Experts of a small language model: a variant of Muon for the experts.
Below are experts of layer 10 (counted from 0) of a mixture-of-experts language model. Rows are named router (the router's row for the expert), gate (a neuron's input weights, with its number), up (a neuron's input weights, with its number) and show model dimensions 0-127. Each number is 128 + 24 x the weight over its row's rms, rounded and kept within 0 to 255. Numbers have three digits each.
Before each expert's rows: "comes after" lists some tokens at least twice as common just before its tokens as in all text. This comes from a sample of Wikipedia text that the model never trained on. Tokens count by the router's weight.

# expert 3
comes after: " the", "-", " in", " of", " (", "|"
router:151144099133105119156138106130087158166127139111120155148116089134164137162128128101125138098114135097100137138141118161108127154151134127136106139159157196167127144144117177138158134101133122103134103135179141165151157114146116119116073125154099126135131119144131105144123156101110098142207129136124119154139097095110122179096144121138093106111158170127116144130119141125124105125152
gate0:135124133081096105097109129101128152166113125117154095191147082089155097109111116095099109138100139184127134090126118117130125141155131145143182111116111123127106139095126140087136133126135165114115123097096109120091125093122139153162147080154090166115151137131114125188113135171107107108088144089122120156167122144161137105119131165150166128136147086077099128138098098156120148191103
up0:108166075109087102101139105115093128156140135128115092178072124126157090108153142150136139139151105114149111178129104162159136110121140119117141154097122137088135103140135122151164101115152095145125112167166104152117103150113083143119146163141147136135103127112103062153110142143097137119139134118122149121136139157117128152137127087141136104080152130172107075113120150148124148115133
gate1:104187120125129120078142168173078132150144112132144123143094110131136135105168108126142148134135147148114096149150127166108128150138132123108111107156160148099103120113154132141136149118115116114108104140157104114144118097155172110133109100117167136148115115114135187149135159121135106179134092153118082127155132120119101140128102105111116180094098139139074151126163155105149102117110
up1:154145109159115102111133117100120161135139134172144097136119124096101131089124137121134096115126120122130125103143137050128133128128111140131119090103113156129093123122116151105113147175137109162146105117129094088116119148161106110114108151134127143132120114144144131145079147166193106116101147159149140180116128136084107150165163147133170133120117145150159161122092110153129094109131
gate2:135153088139168147115209130119138091134130147141122111126105105149158112124134154111114144104117132136141174102120134138103135142172156117087126117154138102103118127174124137058145176145124097078152147164114156136168139165133167163095130106140111130103125125103134155162129133138117144159130097142153146144156109088130102129092078159141101124124154146123097112110143133138150163165105
up2:121149136155104120115154121139084069094098142125150117134124110150113120130116107118150161148116132098135138117139155169131120161100162179133146124170091126145145141125156127130064136167173152127081133109179114136109108089145119136122132149111168107162100127138118100143113135140104102140132104091146129092128113142098103112103170142142149154103070108145133157101177141120108142104114
gate3:153134087125124114127110116097082069134141117128136177093104109137110092117137096118106078138145133131151200116117138138121105146117123150155109135153135157112140149159128108163151137142110149119116105162142137129119130148159103083104156133113145103148134151173109080114089101133131113113148147113127129122108142151120103136122123126146161165120095090109113163111111096145125120116147
up3:117138081116095119104137140186123158111172104104114125133141137100112130148101107096142136115172157089125142159155121144122146090186135151111142135108095147064120135084124103110118148165124151143108092134138146091130136144152113125139113095107127065157079110132100142123116157120135143116164106133118120124139103149130153125090129130160106141133120111115111134178116159179147155107135
gate4:146124126089116109159114138140148147121145091121105134145154116124087133188093176133116163112112152130137133105109180167165117171087092129111155152126167150137145125131106132121113163093115115131119138147132098129143189120144138153109157142163154111135110124143175153096128154111127153108137153157121155167133120134132128157095138181100181128144145102146157110119085068133132132149121
up4:114129131149139097139105171133131157137105123146112138115116113171112165146176125088151127112143072135128133126144106140158109108157185164126132143112114139118115137126114094131100142112145131155163183153103150181122107156152131103119121107135133135067109091209120123146119132163101142184127160080107114125150100126129109111139116138110122146142141169146128107146150115090120159103108
gate5:119171146101106123164146148113127097126115113131137115125120152148130145120121129081161174127138103105137106143146128103143133109100146148164100175171103110153100121137155134128112157097120102114116101140121149107145112137138156151144132128138136112110167156135129102137151131113126119114158139136102134115137127137160137141142166141074114131168079130141096085102172191132140111126140
up5:184132151138095111128118132124147112145093121127155130160116158151155122140088105096165174128124127151159117125123126129163112129105126108108112145176150097143109078130059132136131166158146149154086104135105114142117105128130129150108103076138135127081141099132134130153124133128124166119183102150135117103124140131108122131153131182139089137167131110145162127101105133128120165102108
gate6:105150130132135134136117121158113146100128114124154112129096156152135112134100106114124153120150129126166112141106103119097128154131151132129084139165123103153108097127073146097101108139097077157200135118143105162082122112107169137097124136145079150124129150100139090157114155111162135141133152130131107079096098116115142155201121134128089149149128160141099138149151148145152102144133
up6:124092110119088113095144124143140110118160121114119128131137142112119121113134177187126162107090114145150123108090098099134101104112130093101119105108126131114117139131138132165157116116169133117136173164117159134108096152126174111100153115134102123127149145144117113164131132134133158105123116163161132118139117128150129127140106180110145135185111144133089112161130097129110103125129
gate7:121137146109145132140102118125154121139103125143134123122179107115189113122092095132129126115113122115153146125129118191098084142154149112101114144126126150147096175155158152130166120109113118144157114157150154114146140105123092165196089125155107150142094132113120132120125181118139150116151160153098097089117139128145133125118102144113123119138135136135144116133106111142153130109077
up7:071147091117124124093156096114102104120095150120116126116153093092112082090139090108111163126158082098084123154127115083070130148101127138101076161087189108095135097129100120138140131113126123115121142094128148105119107098120138127154132179140114164098102136126153119113122154115112117121127099140162107125152150156150067150189143138107079183132125170183130151143146143113096145167146
gate8:078092148155128120126140093095102129144146136052126111117147133154097138155148120096111142150137137104184126149155098157133160149144105132128157129118139118167099125115106155098140141167114124133147112129169136135107138138113105126106115079142100092124098100158091137132132100130135114117135161105124088171112120128134117165112130131094071127106134122126135137156107113127176121141129
up8:129138095114139109129098108071124109098148163127178139084139121157121116131126107105081138119166075158148113160130150151120090162142124100130147121120113126141128105138099118156111124100127070106117097141139142113138164106135112139090133133119099121113120117140151131153125153169120126142180151097130114133155136161152097140097132112119112149195103164104143111163123132113145129102085
gate9:139107127153091179109123113126149089151148087128093077111109117070168126108106103103124108121153126101082175139130122150174119142143176157138103153110141164161129151093092164102130107131139129121130135126171142081141104162157116191145157127115159138140108194131121157173079176112150147154120138124111129108176099133094105120138130136113128112182130135126133095144119147165133147111180
up9:123141133103105150072119138096125148119141144124095168099131129114105138159100110062130176114127152118096129122083116154175138093117126097150130138124134135132160092129107124127137146101146133127091145128125176135129126143142136089145065148124106147147135166099121103168071168139123137095085150136121100148146110151103160170151132141108173156140080154124081145125113131154124143118168
gate10:127140149126140180142122184125149077133142160151136146126107099131162143122109102113115081126134124190153160122168091132108101146163136128135166085126095123131088100141108129130143121181143119126100120120120108135117088099119164122157123120106112130107155126108144144144096139176154131167107139133132115124172091150193134107129107091147141099144143156095111119170124117084142101149135
up10:128141135134123131113098081113109118112093087123089122084090128108082096088098124122174128101130150101126135124122138100117076106100172127154106149127142145118109146104140149087132119145111171138124182138112116101162127116132108132091120097115164128136130124134111111149141099108112096133107112112088104149142162140124162124133117117081140161096081131141126155072123127145127175082131
gate11:114166111124139071118092145105112120144094110127120141115106124143116163129125127100099174079125143128106137097125147163115082140143176103166106141162160110126094147140147145154150109117172121144119101129126133105132120140145134136090088163136131130146146119112147127156136131122137088121142139160120131167137116096096128101131092142121077105089089130095098173110131123168139156111116
up11:124130137149128105161148084177137129190090089166136111105111160114132157155163146149120122102123112139091133144145155133124150172092104188128125104083156114167143136107129142144140167125155122126175128117112193114118109133114112108135154146105166107144173093132131139149117110125143134118112107093099139130160132162164136090156126144156120144151106153141121131134107173114143137124124
gate12:090135120151148187090088124097122118096074157135089118162153117101132120149112128128137101122130104124107123161151129160151142135137111141133155108096110159144125119126121170134124111102152126124112133140161155158120139101098117129087116135124146106097121104132165076134132151113153096131140108112118149122109116127164163095139083119114115144126126150107135070132114149111132110141124
up12:144106076123145143131137071120093110168123158147124161076106111141151117140156133107143135147128117122082114125151099145120112113141126104100122125122101109073131061091106126150118118115131138136110126155123126070080161169104134167082101143116138115147130138129136118143119167140136118128145121132098130118118093131137147109137122138101071125103130159125133149142099131114184113127139

# expert 7
comes after: "\n", ")", "%", "3", "5", "4"
router:141130077098150138105126149107105128121129146107172124147122106159170115134119156170169159124091131097149112138120126158137139111154150103161121110144132124118141121113141122161120150141115156147096133117130123153126101103145152131095098079130141137158105108129102094101106165140122105118121139149134127153133133107116142159116133076127144127165169149087098155115141116186099120164131
gate0:129121119118148107109080136126154132104132101106171153119166158095137138125139119120121096113082159143068130093094128141113139103105108068105092110134104147119116145124161159117144142146113131123130135155103107097081144139177166159140156101162124113113118104165108156111128171130126130090135164138143110119106089125115127092115146141085108087146139136115108136108128151128134129162163
up0:134109137121128150146102100096123131116150145166175141115141156136142157115145095131169121121124127086162092147156141164152119129118193152112144122129140111125132131131146074129171177120135172083083118134129136091135149113108121149165133133141095105101129090171130143158113128146126154137090101093071170143113119157099120133113144136115104127132172112111109128135142117115152122121154
gate1:105099114124094159088127154163131132096127187121158159131107116137127079125098102174111141099134120079154096167116164145160101150143116079113140091111152147161100154118069116085137130163118112171122125113155128113118122150110153168147136124159177142096142114114084078125154118160144123114143159126139124055114121111111158118179136102090156116101132115150172101099133139123126125093138
up1:128180147115119134150105160110132134159109140119130173118152103130131105128130118140125141104156098117116109115152114135125114167125124140119153147128132130156178121093137122170071110126147116123144155049105106163137095134147055136133107130174141118139132152168150169078092112151081068106131169096118164089123169143165156107104138106160114125148141154147150158110126130157159140131136
gate2:153161124140180141132120119137109113083160140106122136155139166126094136151122122131164115151186130099130137137135129139192121127120097153081128154109163151136100094167110113154138146160147145141112139106112146134136102139095126132113114129135127168173123089136095113116135151115112137101131158145094107121110136130176112194123127127128136167118144099123111128148125108134118126174126
up2:101109103131145090147137100108137113146132098107090116093133123136131131095175181139110112169099128111095175114133088166073113139133100114154123129099111129090109160103151078136131172106112117111159127132088151096153154097118131160111112147114142130129151105094138120115110140103103138117082130106152103140135104125109192137110132118156103108083107089157073112092101133115125086138198
gate3:114153084148119125088128165157106129156169137153088135156122109128100128107121124123126105129100140130141135115160108147092164103143164110122083123161150125120114109131102094161118130155082124160143094187105097160135144168100111118085094130109183101120080139158151158108116168143090151154150074134084122151171137064102157151123136102139148134139112102129145132100139121137122152123121
up3:110137125120087134122141132147122140122128139107109111148180125119106128169075082119119130121127150155123096120108122099111145117115157123090155114147142147131167139119130107127116119158098119138135151104134183108130113115126091109103102067146139115158177092168157096141117145129106093073119086134138142126155135141122159150172127123124153148130073096116159101159173149118129150157163
gate4:133111177087122138118111172091124131087110119154120073153129089143157108109129110135113129137093164131076136123168146108116137154139105152152133104131120125152132155083120108103129149155084081119075133118140129128124147145142141127079109133161126146120125122151137110111133182094131107122136150128143124090107070133146117105122170074107086136104093161150086163132116117163121126154145
up4:150124132107136163116123103134085122139115077098116114116102106120124124120164116135135132115103141154120104102085135080148106134204082143099117098166128117084148080111116129159126139138120085123132103141105123101133156103133146110105125100107128158139138192214108111109136122141130147144130112101102125075135097128135136170108112124144138127141106137184146135136117117098146122130158
gate5:128113102098138110155135143116120147131086108143132166119132127090124105097140117149104104143124107145175146116115134136145166126115151116156103125141110099130118139140110171118142110094153106115136129093144102103102059132140182106126098109158125126140098102143128119169120085108114093149153124115139111146153130097129164194124139117130166105155103120132119090101114164130148117107157
up5:119109117143129120122129179189144127147100079120120115091111100110115136100147117110090133103145115153166140113121067131088100120111118133138100151110096122140139146131144163147115084143136083113087129140147111126100102130141130123105111183151106093159114094157124133100135131086156130129161102110159133164130110163134118161110128093124114127090104114120157133112114127131115147118134
gate6:120143127125166134128119124109087155094088138122119098139125142156184120095123129123103141138110154100135097131094126103127134143125125100142132140115107177094126071110107125113119135173158136151113136135093113186130103114148107128110097106114135144153135117103083104096136167143121121116112165100100111130170136105141139107133110108094111115180134126136091112143110131149105147151127
up6:106163144084115130125086086091119111097093116168092122135094098124151128185129101125122134115135116165117133141129106108084127122139131135133110152095107139163130096100127140109102171130106164112154144138146134177146110096102146133128151111093133120102156115102115168096116139140175148118105134098125151088110111111153140142114092116109152117131125106172122190124142139163130122102108
gate7:107084129105139146142131151104155138169110096155143131166125123128145116172089163149087121133127122129147115185149135133123137107177144089138131134111135089130118118144115131148137123128111157144142156072133111103105122101146123131099165144112142178115076136108111093163130143197156140119094125102123093096147076147168111130130143142152133172115131092072102140144127174135118085127161
up7:120165112078072160147141160146147076142122144135138120136140107123142133131117121118176120164089117137130133112114121090140138124134151125112137130075096129146097109125116141099116129108100140107127131155135118132114114109117099129132186108112130168132165145124105132115094138139108079100133161094118087117110145138126134099115134133094136147130156119127142099121109087127107091119136
gate8:136138105053128122125143105078128104070122111104105103140104182152142096115147100165099117137170097129122156148094095134133138173071095145150148136128121116148145125097155139154156130109109131129107124107129127120152117162139157141104074121138156182164157113120129123111106092133095129148142110121111162105099095167133149137153144161129108117094133117118135140085147106096140105143186
up8:096137106139086124090137111129135128105158108133119082108138210147092110106162152067120114122134130134160103110121137133137145108132122152139099156100127133135129137110150113118166150131129119111136111111117178151123131094125103109106118127146154129125120130123115115161118096121119130106141149073106120099117122122151119151166127122157120082134147142141159150128140099099099107159162
gate9:105113123096168113194105125103107154095110118110121153128111104126121153169125126176132107182087119148115141125120127101082144110152099103145114173163108112105106122115117128105107120140158146101139121169121114075089122130134133129104085113103161175137099095136116108124112164136153141157127096105164147126128113126130088085169119131123121142132122107167085130105125127146081132106138
up9:135142144116167117086143138145164096182079135138129113133125109150114130121194127117139124170157108094173118102135093113138184097073107141126112157147127136118066161147131147122134146153151124140104133143167148141104149113148122193136085138105127118132162136111175192162091151157129103109119144116152152098129150147130108127085110152144109135131129120097121139114112072167124173122090
gate10:152085129095155111151107153144116173118119161123160154132132125108147113113144142130158127147106109108126184124169114117124146169133146127116125114103094121170136133119153149160110121163091159120141155101126123153116081142172145128150094177135138115109144156120131148118139127153163133136081150132124119095138129149148106136107125112172132096153168086074124122179141108139090103183148
up10:136126133110103082125115161112120184107092110112101089133128145129100149122126156106110134162092134142122117117130103101139142110119124098130147154133130121158119093134160149131151108125113150080089164123137138129125079119106146085138112141154107153158103118144132111124141160137117134101145129067108104107160110162155144138140100138145094125119128136130146129160113133131098145131137
gate11:191147105118144107142131158100128153097107113104123153144119103141139100139128146168133137075150148082152162130128067118124181137110133135124108161119076111136096130104112101142123123086150130174154163145116108181077131155093131140118070151071124121115139113092145137122142119121140122122087188120140141127149157160110140159124136135111157120138109114141113101134097131122095139155147
up11:168132133124127146148121153195188148124152132130122145131098144087172111159129103094142152124151083131121081136163106151164130164145111165119106136134125118122136147133126134143109125110147138170166114106121149085109144075127076155143127152146164157156118122127105169125132147114152127159120095158145109133101125127152141173135112120143101161140110149146085111094129108116121102120171
gate12:132102122089120085152150143119117132126136132137137096097120131116157104089131116104155134124138133136118113139104138127113116137136149152113197145123174150073095144133104112087117137092138099134123127179124153134136133109116151116101119076142153117094140110100086106087113153120109063134101115176143081133138104092095142148154158102145182092149122129096137132110085129142083124136126
up12:143124083134123153113094116144111100124117118140135150134136114091132156139099137150117126117134146123145125150150106083068146151119140118130171113168134139134149147107129110161195183139126158153136124144116121102109102150089109127130111103055155107155130168150125124124112124100146147181138157105105155121086151136115152139087176144191128115106146133080135129140124114129083129147117

# expert 6
comes after: " ", "1", "2", "0", "9", "–"
router:151134127100112130128154121097112149095123142062120133155146124123106138142130114130131109112105151105112094169162140119130158167182149174167095077157115135099143120131156165112140159129153118158120092109136151116086119110165129146112149104164126169079115155132100104133129138131123078143142128136123109128136118096116126123102122090139129098140135166117153130127131125141175137134171
gate0:136130152111119120134159139124109092091169144141151158113146127097122135125097160160104115131134146160116117134132118111117134118143123116084091168130132100106137126157132153129119119110110114117161120104139134123152154087136125112161122145158148084100099096122125086135158158158145136106103162146093122112124103117164131164140130137078135094120137130109115142142107131110139110137095
up0:183088129153131129142136170093119093126099136105128184083132169080131147099103177152116149130099145137127112146140107159100141118122133110107084096123146120139155103126112106109124090121116145152132145124094176138142133154136130164129107153122149107166133097149140073115142121158108136095139157137093149080102105138157077146160189143156126098136149110124130153149069133112098134142090
gate1:183121093103181114154109121100107174152138114110135108130125131127131149087105152143160150162114106139108106096122132139097150138162091140137114145168107172119121152127127152149117129126142153129142146105132130096122132157109131135094108189080128140105126159153108162142121135102123099109088124147091112164137097146088102130097107140105128146164124143124098161166161172070131083110160
up1:158114164109131141095141197114108120144108149130153142137127133165178121134122183149142139121113110103080174097088137143077117120144093110130114132129099128136127100141162132148117116159144103147120178089119116109146142138125099107135119140152131117160148186133089146164134137168122126108120165109122085154117094106140136138132097065132087145130180131130129118155144152186111136094131
gate2:114126138125153145135165152116183104136051130085111088121097092114108140159147116135154153111158087133124105150141124143125120148134137155117162109105089122124106113151118138143140142170129137163107127119120136127141111149062098156154166147114153138149115102120140114106133101108122178164143120108093124146154106150153129107137109120138108096167116120141099123147140116137134125158140
up2:160137107180107120101133101151128118138124153142106114136120141127146126127158153141203129154097094163154115099118179096178113117107161152108162121130169170118103154158156068127128125077089137116142153136106178103138132123123160114117104148139140140112127149139089111122116145110120140132097141120105139145109114104121100131119146104160095110097083142148165093159128136165149105137112
gate3:069140116086093112147137090110142097104139125163163109129123117115089149108123129129105150135123127177077133137138126121121106138069106158148121111076134126152116143119104169133136143143169132111104110108092114142131108088182076139112160117147148139090122116137142176169156110125117152125136124127127130140171147102050090118104148104156140116142110160161109119174135123138105112148139
up3:128145113127165081144126136141117148144171119126115140091122081116075135130101142131109104103092141116152113154153169110106105133138176148097164152119095136120171112142127163089148140119117090124125136164146127142109145159115094125103129100129110125128150136111116102143105133095110069147126139114121159131182153135162119147171161137183116131153121131126152133102144139111149096095126
gate4:162157116093095106142127133085111139114136104133142161095115178178135140109132104163156141155122130139116136121123121147149133126109168115105138106141130141101121143161171149130123157148110112138132088119114113110128120139125115148139122162107095122145121124100120113105117171137210144122147167125081170134126094130116151173104091134129129139143128129136127139118080077148125113122128
up4:096132094141118075108121134110134168104115148147195073134160151161082137123125121138137122128094106095095149089121129114111138157105104113095135105145144152127141129121131150161086119112093158127137125158146114157130163157129140145107168129151109116124138146155161142126143132107140114105114122122137130128127135135136109101126112103113169137133123159142136096137171115145113109105096
gate5:137130146094166094125099132109111121119136077115118141139153115135115102144134134117107150129136164121129130080139121160124137159123149174129150143123109123128167168111160151157144113151145150137149117134127099127132091143146107124137108144128120092106161135082124129112161111166115103162119128098143091112138133146129172104117162122185074115110151121112094126119154117108106150170150
up5:151117155105150160120133144116109114150122137102133158070094137118113172133122131140169123151100113095123144125088130196141176116134119095143116121139139100098123169132122117090102185123097101169157100163106156117086111143165096116162112130110177099103140129116095175154149106086141141110154154086133142096146132093093115133154113129110183121126105155146131147142106095153134180104112
gate6:120151117112158151142135124128060130154107115168129125096124211117161106124127148152130105097091106149142135127133145122126147120119136108111107119102188111130126104135129150142117134087121149132118121162154106146129130166111103162141119127147096141126097107106132162109109166123153137139122157157126105129128157124182138113136113157138127138104094109116153158134113134118143136122152
up6:162103139092151159138117125114162123181088112128090102087123158109085138124166128173153148105110102093112101163118125123139150120100145142103125105124126149120142149149136135102179156107156150121073153141166110075148121154105132102142144114112137123139109128132146082125142112110131135162113143165110117111167117106167158084138079169128103154102145124079135163135174103132145170157127
gate7:139129115099140144168094148091087168127153192125141139117145102170144098137181129120121134168123153128155095134135177140159138127108135133110133129129139121153146129100130178085137135164145130150108136136120101166143139119113092103123140118130140091168173111123130113114119126127157125125136156135173113179103138106165111135162142116168154112082074104130095139134154138125140177132103
up7:112171162165106134129109139130102159142125074123084132148142122125114138132145133108153123080101132145157143107131170117148123092177099132131119115122169132092138170148082124137141134152138079134124168114167107111116142154114181124116083166077133085090088091112144111143108120085114131132174137140095165120140132137120147139126122115109105094173124129104128099105127167124096152153155
gate8:102138161136096092139115151133110164122132123154139148073121086135161094098104116136084148136166113098115121114096144072128131151140105107138167120072152144159156112113125077107080150132129138116153137086122169150132135116129160150119120111130134118111115145124121113119132120131125132111148123151081127168159081171136188139117154101140152153147101147134126098147141125117116131168134
up8:104115123132139115142121174131140085160107125104119145129100120149133106121123095114123155158123150135100091110159140135108118153130118106144107145192138115164129101148148124111125125077125158127126106143123096107141113144117106128142091160117111153122120122110070142177115126111114142119121116117167138095096155118150083119099140161148106098171142151105140140111117132194116140104126
gate9:134157109192118131099116153149140097161173145160109125165154175123118116040107152142078128169132084062117096179159158116145100123104114131140108108139107141161108078124152123109122140134134080160101153164132115124166146121087146134098109139093095133138091135072114098147122143124102136101142152105118119149121094105184094162143125156141114116124130086153136074101120101140169116101101
up9:110123144115179102127126177146111104122154117117151099128105116132115105096096111101147122161113109138122101126117123108109102136102120124077169102115130142136132122154129163137082142131110118141097152151092094110149113142106083094096160120130136116123147120120094127106112162130140144107129111127135104051111166106132163115108122145154119144162117161120153128167149130134098113133134
gate10:146099111105127102110122087166140153117133127172103122177159116101127156128067171112135119153063102095145114125156141139139127152118120158156103124108089153126131093099097146137154127113106160157138121135125167127121102152114096129110140127101138145111132173150145141148116135133122112165086103133133156171111103125113119134150121106151080126119062097106106156122131131133137096138103
up10:118097140146129124143126120116114154153124119143144145110159175107115136097093148156119117093116128099089127133120138150125122141159124135103127136077157142133123108141114140148144112107129134134153101111139094152138109146093163125138144120143122110134148095103166117167110114094093132126057112144110150159113156116142082159170147128098206167143111109081148111113117150098140137154125
gate11:102134126142114138128115161111110093119118110145154132120147142097099102124117162116110109098109121127109108115114127149109148144124138112163120143106107139144116093098105111121104146133139125098163109126125133079129124093161129102196135129144162098129130082155112168144154160130151109100105103137127118156135120159144144156151106140157125172191153108122110111087118109117108087117124
up11:126077096148110149125106128099124121139092136166109143106152112120125134121131136137167163171157118177114171169113111099124129138125126123121128149106128151105165127124149148121130162143141136101140110136143124103126131132166136122203146124123135111118131173139103140134145124159159116120099107156125169139151183136139137124146098093110127154135171143151128119124118124149163108140172
gate12:126151120129083164149129152141112141121132092135118115150153173126107150169118163135107147161085130097175141121118107096153164164110136085140143151077170134113139145130099135139142151099107108083100128108131096094114124132104132105114133143113125110121120118138102086085154120101108129147128090120094108148148138133128120153092148115111132114087122168118126132092110134125091103107141
up12:179141108140082124138112144123120080109134149157136125098140135099139122159115129128140126145139112074157147131143111130123110174146105113165111130113137142139180173133162138119145144119081133125128149134123081135114087122189171129155098159132100139118138108104105131112147088102152167162112124144125134125163090146124166117142126124104100132150118140083120115108121110118135135101139

# expert 5
comes after: "\n", " |", ")", "==", " ==", "==="
router:126153121114106112142139141148124097148130090129158151136113084150146120117091126147138084126122129082133207122134093103138119139146149143146061130142105139084115106126155107118136128082125094126181103136121181105126095134149156154124091117138105168150120140127095123101146137111098150136180129128097129171131141154135204164149122155143121132112136119109136140138154139142161138137098
gate0:102095137181103136131174097157153136145142105122138097148153110172115132134142135112125105117092135103129138112083099148118145138115142129119160141170072163159139063161137088134156122119084162151127123101127116136149096129161122127124115173133131134142136067130122098130107168145126109084132122124154087111139093127135181124151134086130140107109094144142134134155145105098113152158118
up0:127104107135146126138130182137120105149138119122124158178120121174118127147132137118119106151109108123122142125090143089143183135100118136133131077159110110126139126126091168156131116084086125106103141155149117129120122130138112122126124111136144161172112121121119101095121154111108138135111146110149111119147103097114146090107113077105173095164085141136098127109120130102135142134127
gate1:165151143099097081161096154147124146158147090124128140160134131090097131161100140130152126141094155168104147149153059115129139104086150124161110114108110147096124133133140131119161119128130122074109146128110161128166115118124143147093136105120134104153113110156106145142118154126122101133135126143144118096153130147128159126114121100145104134078134125105107118136150171101172136122152
up1:109076126157129111125109115110140105073115130155087100129115137119120121117130163139129097150141103139129137164133150184143147136112133116129135065184172123131091159179129163121153148151111119165133149111120129114073118117119120146128127133076162122086143127128169085147188165118110173108149148133141082157160141114171094151123144111168149099164115137167140143147098128161130177120101
gate2:119129126118176144100110148111161072138162119136130124160149095171158092141101110131149108122144139136166102141120139110100158130156128082137099143113134123155209123148106130092145120097166130130135072106148124120127131134173121134175135128093108152137148132078107123175126144097112142162061136127131123119079104143127141142120142107155104118133138180134102120106152135128161127121117
up2:148119117121121163130144128115105111123144138130131095141109102115132117133135181129118106138101100133092168092111114123092153122124144174146101111117142123185124151147125100126135110102117097102104147119086081137125087139122137111122135117167152158122083204103102132075119108124137142138139131082111122125126147131105127116110088135137126151133150145110134140144151163151129143152125
gate3:149110081095127116138129090132136138107132098114167163110151144134124125089133155149132081159090126099126161125141123137153120140123134130127125109147150117105088095106130130156104126150116126074152132150126124116119132132163156130073154085110130110108147133163127110123131171123137150136146090117126124153154145120105169193111092146168118109074129117132100168133150118185168133119049
up3:131151187145105139121107126158118109144115135103148106124065108111108156105132052159155154111103104137127131122093101136113124133128105113158148129118103139143134159164108141085150111131109111189122115123090161140108124094116152136179144102148105178142143148119121158131154128174159127118137111158130130137092108147090089150160136127120134146111123107106136101108107141136139082156119
gate4:118195152167099130137163138142133166166108125151134135119124054120117078153160176099084145140121122144153141133140114123154096104087122134118150105151114125123095154117101085146137134113089143135188129168145140145137105102155115150137160170104108141083120125177136143099090129120145114132112105122134111143141149142159190180068122170084113130152139164158090121127118135129158152123099
up4:103126109125127093131096119152145107128128089131133111091116137157162114132140140089156095117124141146112118133138156081124113092177111102073121140136141099141128122128113162110088087098146102173049118084170179078112113150121173114123122120123102129168099118122114120131147142155131164135118127106127091157130105089094165152156128133136135113121136107102147127131148172107127119068129
gate5:162162123115165098135157154102143136135146123144080172149137167142138060117120118131149109129119144161101139101129100135118150137123178098105078125090161148065108105135132112135141115114168102093101128124142120111172104109135096115139147110161144148152112129126117115106128146087122113142152139128152129108155148105118129147118152120137117125103077122144116092131064174114166147131086
up5:121082132120082099120121096134122150114119129141123156155156116103149171111104064144114117137171168162127154132136087113190081137132105112114101128088125119154114146129169109136110117105123100132135114166123150159114114148112120145151097126119121164112179147104098119111147074166150127152106127155141101172134120113172123125110133118140104136117123173106140134113132135103107138124146
gate6:129112136078124157086131102103148116155123138144132098134126114087124157123128096123086122145130125100089117131131148153111122126103117142109103151184090151103151138107120091142123178081147136146143140143131145093110106107086132117160150138168102114109196153187175159108133115164147102145110091141129105160131116140085126118147132129127125135100094116119155140127168120092176124127142
up6:105136104149160115146157127127147101112146097095095105132122125135111097090131096115137129133159120114134129113151118167115159124178121096150168125107173171124099130138146158113061111143104155125105113141127102151112108159164139117104166139125112143124105126122133111134105124129120143106124132140117152112097117142143132161143090188138142120126112115130121142126133133147163085118170
gate7:117169132090129106138100082108110110142156125131144065139125112121151103170159087162111137106129098096125118135062095132115131142170128141132122151164108117175144113105137086150121127136125155138140122131177166103125123099128138165153094139098108103091073146098122135099074126133079119148125142120155131135121102131160137119173061171168086090118185111073135129189151145117114143145132
up7:116096139123104173112152161123131114122170186094146163136155119122087143132078107107135099134119119150098150112176129148154110143134109148116110085094125143107109113121155107103152107113102124163132172104141086108111106106112122139137154127139142123150156135145118149142130113132134162126109092130110132129119153154096141123118170131146135107152108146149117111109096107099125124123109
gate8:128130072095137153147136165101120115126137089095142130144125107102133158100120129123105082129127122137130133137111156133168113124091084127154107121174105126177131138119125143128076145114102145129126185142087101132065092120111105113141139095123167129154108171127129136129148121129125112147150099123089077179114124081110124138080141136107111127140148167166161112150149124173144151191123
up8:088123134159122139121138077154112130139127118088166168116094170102117133146091148096092104152157112115140112150105087142140076171151114082110143112096112112150126119147090078156140142127132122107156127117121150147130148154104110187133105132117153110082115102101159145113119101155132104119133139110137141160141135126119177103148130125164148134092155112100125119110130152143174141146141
gate9:096107127133131105130134134141153131105118086148110109161126119154130141139123112116117179136150128105126137115132121133145112132176142097190109124131073146132102117166140140122101128136150133118110113104101095125124097098124138135144130088157100171139144119159144140117141156162120107096137127161086153092151127134165107142182134133152174087121119101136168128137094151114172143161129
up9:106161092135173095113122107153129129131142139155163144093127138169157162129118153114122096129147100146119050119102140149154111133137146148086131108113175130138091128135152108102146122133107110141113167144136160136133138143101149152106158090096137088118144083126128131118129139139128186092103127099134130131115115185127183129143126112132127162110134167098125107107124107137130131121176
gate10:085142120146129134094119156124131087129141117169120132183144170141076124150139149124131128118132126116121147137117130101140128123101108124136134120124110106131125148117099137099120169136115139087152133125132132105139117114122070100111106111145120153138122145073075132106147126078100090078119167123085148135107107147118187127111130160132120117115136114114086108149148113085118117107161
up10:164102151128141128136116107183070141122138158116154164097118100091099145105163138127137131143115150121101123113208141155119135146128137114104155143105112137126087059119159116100164096164112119156124111098146122135169103143157134162109171112131115133124115135105127114146128105175140102122159149130158137121154171112131178096132152155123114132119096123086166125166153135123099147161116
gate11:136173148134138081133115139099149121101138136131077131131118125101073123138090174093168129117129137146156153090104076163120088147127128146154143103107124119105100156111106167146112144149101124144129109084145127117182138105124122128141137140128124111119097115134123062129118137129115142122148140143110163103146067112113099145162113100156158101142133140126118083141115129131135141131138
up11:129143139174161128118142124152092176114149170145101131142114122158131091109161109136147137176138089085149114071075162101192095137131121141137141140130136097124077129128116130110127144128137167101089134149148071114114143146128128113124191103140139103137112137104103154098089127087152128151116128155127151094156110147158072132124150129079078142137118154118140108116122097142138152145121
gate12:121139125143157086137152182121152137096162116124142101142150122115106161107122115135127119087118163098144119092091113152173135104155116125133127179164152121109114080142139105158154133148154086119135128146170166153096153129189121081096082120135113121135145127162086147135093137148094134136149139134157162147088117129135132128132159108103156140079166120127095157112137152158128124126135
up12:127141109137118125152111140111120108154140128136170069111130170098110109133116124109167149101135124166136143132144097113145107127139114136126150114135141105121121072149124145084100167095118126146114071107181114099136178114142113113156096133115161135170141129104098105155169138138124094083106113108168129113105120096113115143150169137058151126145110130087112152118127152132137114110107